Weights of a small mixture-of-experts language model, trained from scratch on English Wikipedia: a sigmoid router.
Below are experts of layer 8 (counted from 0) of a mixture-of-experts language model. Rows are named router (the router's row for the expert), gate (a neuron's input weights, with its number), up (a neuron's input weights, with its number) and show model dimensions 0-255. Each number is 500 + 40 x the weight over its row's rms, rounded and kept within 0 to 999. Numbers have three digits each.
After each expert's rows: "mostly gets" lists some tokens that are sent to it at least half of the time. This comes from a sample of Wikipedia text that the model never trained on.

# expert 10
router:568534514449540509519471536551480518521540543511506501533452484477533524549569532445537502498507520486508469528555530508506475484480547548511553542519478394518516515451535471446508511501600510514474458549511421532449459524549498493480532498505504479496450550547560462479467458511502586442490490557505420529487505476505464545497508488477482418481512463373464487483464413485532441515523497475494481519490462534485479417455524480567512487498482538558498524486559378500437497539442483473551560494503573509504487414509484503456458529460511548457463439522475574523543539354508491568538560534493475472417499473517523470499505529560480501521456527527456532490490527491568569455456447481469558503541542572491477472501537466540500427525487484462402549483481421517494506519522530
gate1:419447437503454435446505485512520515496456520472535503471502545576455511486511445522498424596552481476598526534527526483488519547508446484501468448522493524553498496494448485542505528473504528483464528500452510480505569500545398439475562549483556508428443497494472502433581464504463552507569475466536459481465501563539580498546471492462553462546513481583463465445483494497447574494524505469463505510413479510503583500536610438543515474588497462521513532523499496482525493491512516522492506600580511473493433465507475466495528461479555423509547544567524538468561525503506487490485535441474511515532472407467509586567518522464472492500502520515485520423510500517493546455549503422572514445493496522498470545498480513481427578438495474548465522498514523467464465527536518
up1:575481567474460501498507526508460488515517447517525486519412482470494507497508518501503550419521535565459446486468586536482486506467551441555502524436481472494554543453564454465498471505514579454543535441489457450511420486462487539520421468525529499506548512541559440477479454458564416509476522513445498459470504454518470535468517530511467478457548571435500453510446520571544414479467475543461527451491557466467447452510443500510535496432461586473440523532577451531500566461511517487477510507480476479504553463524542564521468553517493599477458514499511407544481531517454473566488538446496497457442542527492466527526530452507604463505533486498550552568474517512456501506560456433411531468500539462525474441504496516536537501476550565430495491512482468505510569503537474
mostly gets: "ik", "iy", "ō", " Kar", " Bh", " Kal"

# expert 3
router:477446520556558494546535462523467490380530507463514501512470475426536532504450461524512541549494483509412407462512492444445507582507504517500447488458521392494496533510473503526533488484457445492494503532517436502443476523508477529538535542564515522471453467527542470507477505442473576523517516467501452506482554542545472495492510468523537545495592490483431584476530446482490534509517472510435540526536475454540462532528575527544467458461469463531482529485474491540519562521451531442548478512502455469505462441495469510447441521533466432476495463488419517503472487511466484474465513480500473481552476309429468476552534492537447518480534547521477548513512567492554529523491480512580434512441515494552552466549525477561455434523478450545498420518542555544502529459478505
gate4:511555504514487491457512540521481468550490483516499485511526482473485566511540539516510491498521478552534553451576562470518454523520441560503494505567547482503448484529558476441485517557582525499482567423593488495504462530473477533462523493367401494509517465502508502526480413551525497543492496495513561529536521565457493470534490443540473514480500454461468474538486548527470526452492536481503475535449486495549487492492488549452521576503528542540578494465498445439418534543535509437489541568454506555528488543555594541465475501510423444520484440476541532558472467502455542477538556505552564553460430471516481570518526455499543559509454496456488530501492533495464453504553509504436580529467547476511433531546485484560610459521529462468517580518458475492582548528517521
up4:517454459464481585575529560537469502490515515476473490472534557498497529439561479543593514414514544461489531522536504473471525494578464567498459509465490502532488539433528525548520547487502554446517540550470456506514476469535497473518494493528456467501544512439463582517519477497461526546489555526550463458449543505490508439479460489545440467516562447485521474491513507442422493498487518471465440543466448536544558464541518559555543510509459506517587458431556528513460506491495430553503511476532527471558484487430452513552483483460502513557532470496496511467506485496498453429530569542567465523461503479522525563561530472520532432566551470517533491536515486525476512445530519510499486533444486559547468427539446421615513495520550524558608512556449513464502567611540489
mostly gets: " the", " The", " his", "The", " their", " this"

# expert 6
router:507636487493460499500552461445488508528486499497530511501443541472528507577482484539521553513471488536458535505486492480554522516558499524497488496501460532499521484478486509501549425517456500517540518494501491534579474533482492463422563506520503552453483472528514478457535568493563426494500494471590469480481524510489492436515487506497541467505428457559536485485527463494517486531568519474515571481559416573506526539514563506473466529451489465509501514528518482526489548495494488522467494524471508476507516536563488528528566462507501492416494469430476564414527504497509526534561433417516483507466511695507527563549494501541524471496448485528421514553523487507443452498445505481584525484555489548466533574432455621579555483464476499516530552510595489494551482507552471
gate5:471527522484467531451495483501477529539518462499586580466479514471535471492537518494475503465506564532460586550458486537456437518484460507477534464461470507482506501431489515443511502562508510426462516461560516462488460581390517526476480474473479475446465441511494509537565564477480517519472535461536519496417477584470478554427466434534496496554500528551526514449540531501553523477572566505434511465483462527535539507462472522381485533577457489494504454480517478567547483496518522455547468501556516473450542491525512581566556476531497549462512514455445500449501441562521509500473558506485439500475540500535581481526416460479386493509561465516496505552546537497520550524515490547529437507449486551438534516479617522584504526546560458518540538507507464461497467509492506
up5:515492447539453446471483478505473447444427534522495497507509511503523521489532463516511549422543559501424524521466450461485499466484583511460505500456423603439525553490469508465446494500519560527588487565492512559541473455424524518436488473511554500516453493490514488525547472485554471501437502448503481504499499520486473436514496506488509509563495507573489453519514413504446518542476566503474554391440446516584467534532465503520484454521519501481466527511445552552507476548544519494462473533540531520475508544556509489563506515518529440573462460525439535450465542522444430519481484470501455519505503500426473519548541493452497447423463487534422484612486562470469579565407478546614454510507516491485534444504447527495524469532511482530472525422529558473513488518532465
mostly gets: " ", ",", "),", " (", "\",", " −"

# expert 11
router:517506555446447454516503532595503502509485525526513501535450531518506484450482482471476481499525463500488458515554470520479602478462579453468472489455493530529477514426458424456487532453526514535506432467509519471494562516500543449458521483514495536414460514434532478465480450517501488526474468508511507460509415567467563524484581420493500507443500494482456508533467542571450501471527511639494585520517563558509475449486425566487521507549513497556526509541502491489510538479489535465499546528477558563499505446504542529489523515577480516572481493546526533565511508495501497467442427516490493494482585420460576457424516507523488611499505478472506534522491517492513535478466516489479542409523499538526481481491398409450518513555500562544555543538442423439447474520469506
gate6:469499511508545454459575493491492498551558485495562508465518408476557528448565489519488509543517550461474472512510480402552506458480462497552470449468442540462483535510465538487512541503470483480512569542503521575551444452532514510499498482535530467561475507490478513506524473604517567495524437426493506508532509447445527498549463515552455537505439507529458510503452430559521556477440468421507524502501427503507501490515534527481463449442446506493509523482474507472573516549550523452464508480438425562475454536505500491534427474440457452613496501455479551458448524469541514573524562588545587454510505427515513592532493510526506487452437563500469544513477532461481524459496475532493508533586549474442593468526450480507510552492499452521445483430519513489524553467495448
up6:505505465476492445456465433489478491481481447523576532494482614485566513485572503606490474500470541452569482549510583486510485579568555512568559490513527449572503559520525507465517533503523480546447534542491524493517531518560530490505540517447429520534503452467452488497378492440513535512467521458486460555512479481476517527508437550434532489479457500492561481568504444465422531546542500480514503469530550543473497493509561570492501492492547535572492493494540512489500473522521508474504514449595577518550541549534497488461547407499471498437497438553496508497536531460527546459487533508402506498495516442504457540498441475578465475524488464470520564502506402447517489544470542448540426531471506464520499447578524542517517561522482553457509442490545483466536526561482501
mostly gets: " two", "000", "10", " three", " one", "16"

# expert 5
router:479500505345535483542520530522465497459528501481504533548477467508521498524512461534510507425482488462542505494499474489468520504429470542531499543512485527519446505495463521538446555477541532542464477512510514371441518531508531477492483498498471437442487470544446442475542456514501574470511540531522496507495541461556471512464534416494466479537492495507564511495490450502503488468518495485432511453520468473518502564452528488471545516534534531530538536518494458517439502517439482462455523532562581508534513525507541538520480546266503506555477518494412509548519536479465439534472468545500503465489460321512505521554461466462485519486496535517560524525458503508577475519534470484451461487508485528441501471562486517421546491434477483514473528519529485487431498482541494
gate4:536473437522468463572531489509515474569527557456516514548571536471423476529443465462506484484495491515478478486531542521473471495484460531532468491518565526465432535507543578532490484437474457560466485521447529505556503560457529459524553473550560475521522492486455523557505491509538598484571473518534413511491477489488513454546489554424565439534554573448522553568485439485547504484506468547521503539492472581446497535532565511578520411516563518567535512588573571513494524456451532460509501471453519473510439591536509538515486489512547573492498458474483424449459474542489529473526517479579568511510426500556497509512539461516468526434517450501496492489432538526496509512460462564543522491460564433499472472494512504474507545461454510460462490539501554558510558574507463
up4:486465595464530507528501515518474491495493468453503531514540566496568528549486501513535482526510457557589469493477513527527514454539566449431529452482509422363599516494446456460571483536467517503481471513549470536500438471493523507532540468506468546524480510494534538515506512476448590473463463470453541561554505612482496521529530472507514502527458444520482538530542508482448573514518546447454449535501508493472528458506527487532583532431544513463560505537528550572489471475510489480472483518456523411593474436516526462408520464582511540477456500554589506484474510466541504498402490485439460474491531479412508461464465569557515518475468447458452485497486482523514512507436483449454513526518462501510508477531575552514541572541530507503525501432535491524487447474462457
mostly gets: " &", "=", " vs", " ;", " include", " Sir"

# expert 4
router:533539444510540528428537580537540498529390505468489568512478474494527539514510580456481560537617470447520516560485517461546531498480507530504499590528505438479460517506541472421530542523555537487529499443517488492489457498500574490522517491423459536434518496481488476537519549485511587516509543497514464563518562483486532485505513486478453497470612530480528405500501484571489527519488449470517545473524536426389536479541457472457461537478478447474557443533521505443567486522504539416461516546486468575414556532487459545510388509499474424512590464557453461507512516517535496468467486539575448531489528530505458464523482491459532513536509451451508491493520534550522473508552516490508517496490508525519486487496553523460486487488552568489458490448554500529516518530408538
gate4:521452457540588550483497458553465547538497493479513606491507506495510470580550515447493520531591544492494520431530494506556516530478440538515545554468501517446560416492485442468514468528506543531479522449516528536461457433569576513495528538495537578462477511576466414427580598437476498556469466424531453525525480499439506497499439542480503558541529518425471502514443472468502497458488492486561535459570490472458512501466477467511508496495468439586492474502490487499551526430421561520554532514504429561520575495488462611460460532475473465543523506556489516514514595545499523500473496545549508498532500479522437467510448533519544449552482450516486512475496480554534484484514454545463570563547420531512493478501500473498439465478506528484538495519541512476504518501460537
up4:591447426511528511512519528486527523486460441471447520451560492407568526482509412522497476487454482510543438428518438487488490560501487496480545549516501410475533423500480462572503461553492495465536536534557548567480475558514502499424501459497524545541485416499497466476483455511528479496496519473504556482490500486501419432488436479482582466452477515477421525463460480494533517479529488461504490502495546583527397531528499491479437491469511477467543534574482437508455514524516520537467458482478477486475522559553533557569446544509486525505493520545480480524533516502472549510479517473533493500483567472506566461516579535473569444532564609465543542537556463493481455480506512522460406523529502527535504561516524451576538504464529574474473499563454507381516480449471492
mostly gets: " in", " In", "In", " during", " at", " On"

# expert 9
router:497436478534485461520491439467542500502519468484436449442541479553493408532485483576465434522420497512539471523443528543531473474505474504510517517496521580455511491581465498518542466523413482491437569498487502476540558483467501551520449474522461486612553477485444506470513408490492487494501499420475534479476488447441482485458451610545499534530452503479452477522499562511526466421448521437544492495468472508519517482488470446540520533567385513465485490476424494598492513512488534566511506477473465529514464523478504454472562510533515508504447509489595464546500489545503512484547554483416521458500487562496506476471497532498532446559532500515490417459510542471364480509528535494477421536478527503580432530528546452553478542507473499502473515514420463485478452533528493
gate1:472486461560470505518427447519576562506539524516521495518534414452509501506503519489476551460529549500523511516502480526469503467454445468479429525512529506544567532506476440454463501535538509458613412509568468519488614469459510522423486556462460504487491497539487501488562558517484460522499486457510495506547523557464573479458384463516515453451432563532431479472477484527446528501482496499431484519514553520530443471526484556472474489420565486583549524465553521448544479448553504466465501525489465581508517601470528514560536504477522459561543456557486520497521490480548433483476443474570488466421519478569465492574480502523482489476533497477486489520485588501543540594577489533495515538536481575502465509444514550502519492446455475513495540442479513528457505487512542
up1:418569461504435473606477437434411481490479426486511510578462512540554560523430550424439539389529528502496522487499420464426486484550533522492491415504494524577478515497444486461544563474613467464526499532476459540502532555522477523436503539474529524476467483462504470478503528515503486512505510444522472504466492539469569485517397459512520524557475460540510489458471525565509465528488492477445461536534532468521576489544546478527496480521523595574537564523472519477530460473493473437515485513524552526520497509510431472494481461494513487529536471583484506535497449473446524427565493489521478477498461490577418448560457495462490471518556528477520501539495562533496466522556442527498517605529547495534428490468486513481495473472453476487484550425509484505496525525509540
mostly gets: " but", " However", " due", " use", " what", " because"

# expert 2
router:482507512559501532521530486494509489559530476527500517491548509527481531435509516491487491486483488490508500464477474518485510478492449400480508484504493516544522455547502565613451494495494492470531491506481493593495523460519471515514532539486545459575574539479522552551475543496516374512454487540448537524525478520499519471493487545546479489537482511508588546496464582467496568551421551468516504519473505504515492487486389507465551483432553494458475448470489567499523482464485472543518460475529431468494511532528444477525509413646499538463515531483605452452431476534512516527547468444468544555546500623501475485471562470489498495502516443469557487441554464519449452467471491531516554551441515445440485532531496490467485522581534463500496413446508611480528525475462483
gate2:543534517545428584485443506479510475546508497523533532516501480498539491562433500506552547449520530576485521509482580450420482492531518460510569561484499449586515503553500447576418552496505517508495501461481485553464483447475522540484491475479529539525462504514489531459582468519439602560566520566556497531451482536518513522525515557492468541459488496516534531482543520552517504499503536496527511498555509503489502546456471522456549445447485485536505553441440465450463424527522494500511496525541462450547490490497526430535523482490507458500458490460513452439474471518571473513536460509422420491551452541508521523518435450507450459593532511478503455500519593487444579486509520537474542482491478506456547390500558447505434454490535436400492479516503476428536433476497583
up2:519443520574529565531549501468546532535466567484445477461514505507521499468519543553566518507444502565468562486464517494525504465523479572527492487534549529506445502464556474514581457540484485511533528484474513541501490475524466440556422514513511503421470505505530544492529433482474537432440472497587527501477605567534495501478506547535585551513525540462490489487504512528525512511510474520569466480467485466476558500450569422511586480515479498444576461494444446504527557556484460459469570493537515583492514567465517526463493537499397509443464428469527489519424478466470499453467454455491462466498518484625471542472513461432442429539470466500526491537470524465549464559485485471445480492458536490496475571565504487508487483548577501462509568499555536534512536499470424
mostly gets: " University", " United", " States", " City", " York", " American"

# expert 7
router:499479510542483559459442521485476501453510500571494481514507483504486539457533562445575540529543574515490541479563495497494473567481541513498521493521507474536486511487466498477487538512456599521533553545500532460560477502462502520496476455498494539549529482548483535566534464538439494501513500508481505469509495459532477524487435459430472517509524527467472412516496425491472509510507503633481422525470581531548506543508562487529471484477555515522458560497565499459452414511635541499505489437518507512489532405462569495474538465585517519558476528542419497434508460508515493488477594523580482492464480549540520524518519497508470473460465579539509501509487423510655494533574537462502476532547439516474566492438480531466530464456563491428522510506481474512483519492533550
gate1:500423487441470455495500462486476517450503544451602516517498573512478488401563501515504551471486513519467513492486482523524498501540575523549407529423479522505551532438537383455515514483463520523520449514475450573481520512490479467509433405475493495446469541510526561474479509519516536537462492453473466500523509472477519486515546505507464458453559483518518485442490519492429441543473504495430508540495548452537448515472520512463529466497480516516390490527519533444549531494516600490571508541490557497524579524498555544466523542505522554387458541510521525458492468524464503467505451499465528457472518482447503515547465511542511510492491502493500484514484451500565367532592509516585524546457520531473475415508448533563416498456526470571465519444544511534518525555548535
up1:505512485512439528502478530490477500535417495450452525556501550466489497446533454537439537425510450440559495531522489527461490448503479522507597541413444448481496504469472509538489540485498471566506453569588482540474474600437487479531579487507478438517528461525498553508482485535481524472482545456499549507562405539539429488468508542558494505571575478535467418516506510451515461520490416480465487481484533485466489488517616498568592434517489554526450491489520463453547518528513600458523517524506487520461525531505502516449450474487458480451548509564480495502490482446456492597583497462457487480473533491549520489555441529457534518492501533480580450532618479527504488532562484454490530450437527430486516473510459503477468523500466493482478518505526453439530506489540536
mostly gets: " was", " were", " be", " became", " is", " been"

# expert 1
router:443538456513529534485426485451481496482460517466519479477553480418456474519528419391454513508536494484463489474505514524470391487524525557489542480482490482512527559421526507488482581467528499513480483487524544509517551505591424490547492526462471457540463503475512503537511461497539586487537436563469453537507495538557523530584522511509513595443494512578496488466515517427567466517586483454459447501527531489479493527553469502499488454536510512464524481531490519492523473487440432503439494541512442427537509527462521508537489559420521485533507470527503484531559505541470510529402541575527489480461567415505528496504487521485484477483420511442505551582477439440526550489536491556443492431573463409501478458494508492523456497431444467535503540529462541577491515491464568
gate6:500463582533496487458525495478481496438555555498415428506554468545449463433528489492563556482536461534533491533429486432555537494461508464500473538499518481460472514531469452429544496550563502492504511479532481555438444472505519457449504489482590584425476433516482530470508588464511401465536470565503505462502512495441473540526470460513502449512460452471531463486501533619467467423465485559504533471534573404496454482501520505514510505506545574512496471489482440473526542478486472508501490513430487469411509535437528527445555458453494471493488589484488438582523515444518418512540531505487537455512426487511424481500480490499495513503449541485487518537534500479529493561522542457466549505512501493451528591468464507446505547455480507515502517430480514567476505402501471
up6:468472504526510513507533538463489490476452533560540494470508563446551429500505519513413504429468532549554499449512466521453490522480490476457558507537491475589486531470476556543484498476425522555548512496508540468495515435420535520489482453522542481507416478466521527558541534411548555474442617457546526512522503527503506456487474522458528527513472494505520517537516510517568528472507465502541565513539535480527492604352452596497487462563482479540514467472545517455543468603533513489511514526508478538511533469517533479519489539506467482536590429456509452560494479430545560546519471529558440469537460540528504474456504527499526485475543502554508453511489488449463550531453548425501500484496458551457487493494470490436508465502480487589475460574431554537515459533451564
mostly gets: " |\n", ".\n\n", "\n\n", "201", ")\n", "\n"

# expert 8
router:490454525462569479446418558458459504535546509444539472525499488494455512485521550524441445423469494558538574539524507496535526481570481591515460483473525468462517493486568431420488484492492488497497461511512535463442401492531510482564466459496497468491451508465471506471516569476471545484505528526554518560475508490478486543556488491461511438485556487527494626486513473520479440517564444474497463544449519515447510425499573513491461550548604543491524520530534473454448458475542467518509537506486652526506530542470502487466456536328498488522491490508486490544494523499495450526496471542565501525539486322508483534462435510489528528455464510503536513486477492540473536497477485478496551559514492509453539463523512558505530470479500494479491480532477519513482501488510450
gate5:499432441496528461543551496502532530533537494467516491467459469468490477444484502482493590423452494469489495540474519494570490483515502523541449611534486532462543464495436439497449452459464459481582425541561542461453516493506494548453517503524520466514541514455470488505527540495515506467442496470500480455496513506485479589484469445543482562502526521526517510537556432494481538537429439455556519512554474423482487464437454536507517535499504540496457551492493457436489373484512613495526443459466526511520565570590430465528555552551538524471481569472527566532536531542543513560554505573540572542420434466514487497587459524456542488584492463509529492488465467455543538476452462482508508486503460431456500456511480511519417521552536508518503467497472527493507498493485506
up5:507494516504504500533526497444384480574540456484510458482517482515466463553397465434472551516501463452477550465472515424518442493508476529545491502454539528504450513518525519486481519531457508486509480473536559484538518472518489457521525473482522466459570565461479546447496476537503472462490522480584490508459498481427551513482495546527476465427581490502472540491505441503422569544513524571524502514516485552495490464485489492459455472549555491529435504567573542456485435453451550447487449408405516486505553515481582487496476564546528593512528516465450463568505522500495457507549559498568511578428458506487449504532542476478604553474498494489461550471443516585500490455452423507539506463495500494515520512519562474525461516548446433469499445591481513450498470525560522
mostly gets: " a", "==", " |", "===", " l", "===="

# expert 0
router:473448489448472487491499527501472493424433515509493477528525485496488500474439471526568429436522510523533522463474485414477498522509497533511482441478550474465489490520578512485511493521621425525522462473550497507471476550499530473487470489488519499404408512510460547459505508550497514515579486496540512455465470552527514551585563421456490499510531511556440485468545500483405528526540439575519475478525537467460489522446523553520472471489527508470558498519469512469499493498492428487494519515419490472555488521487520512511438527341511494495543552485381600517492561416503503487500527551539446491572516457529453512545412492457490533487508538514497496568441505534615491533477490479497467448535468530480562452535497516507549563428494490490552479534484491533503448470536491
gate1:505491511525539532483474520477534530528463500451546506508499430461484468492513502490503451498528506397450451545522477570533494569469450497512468540476590534559470456519507455487493545482502489485522561500549541454584584485523542473482555547490464447531402489502513521573549508437535522539532584537465476483504548513551519509518505575486466447427614466571512486557500512470504466549469476461392455529530548511459464541444468509495512498470468554517565481506558457398502508529478501527468453431522446464477436534478424514481512544520469493490507483481467436499562429478558481524566575512493452454501441477512487445487528468558440486498549525498458496481495544459506494471520603468555594477474497430482513497462474502502486489535487506521542508546509484473590509583529537
up1:472520486498519491497540520538491496500409462515499534444500480508474559495464446476479565406513506461493533517485431524498439431520495548473529535526453477556499569478466493523507488488521442474553525525525508510429528461507495576534520477499546504582463499506476522519447445490484496447502459483530504489492486565558486473502478513443497527500502485463576519503545466513548482421506408575460491448525484484544578483627551436430552527507445407493532459547435482533481492517550538444470482555497526473569531563507439501480533486492515574447564488436594555510600526547500552416591531517482559481469525517558540524458510510517507529478518528540521538540483533521478586473512489566492479548492496518525576496421445456436565545501477493523467466461498480543480537516467481
mostly gets: " Sch", "ă", " de", "é", "í", " la"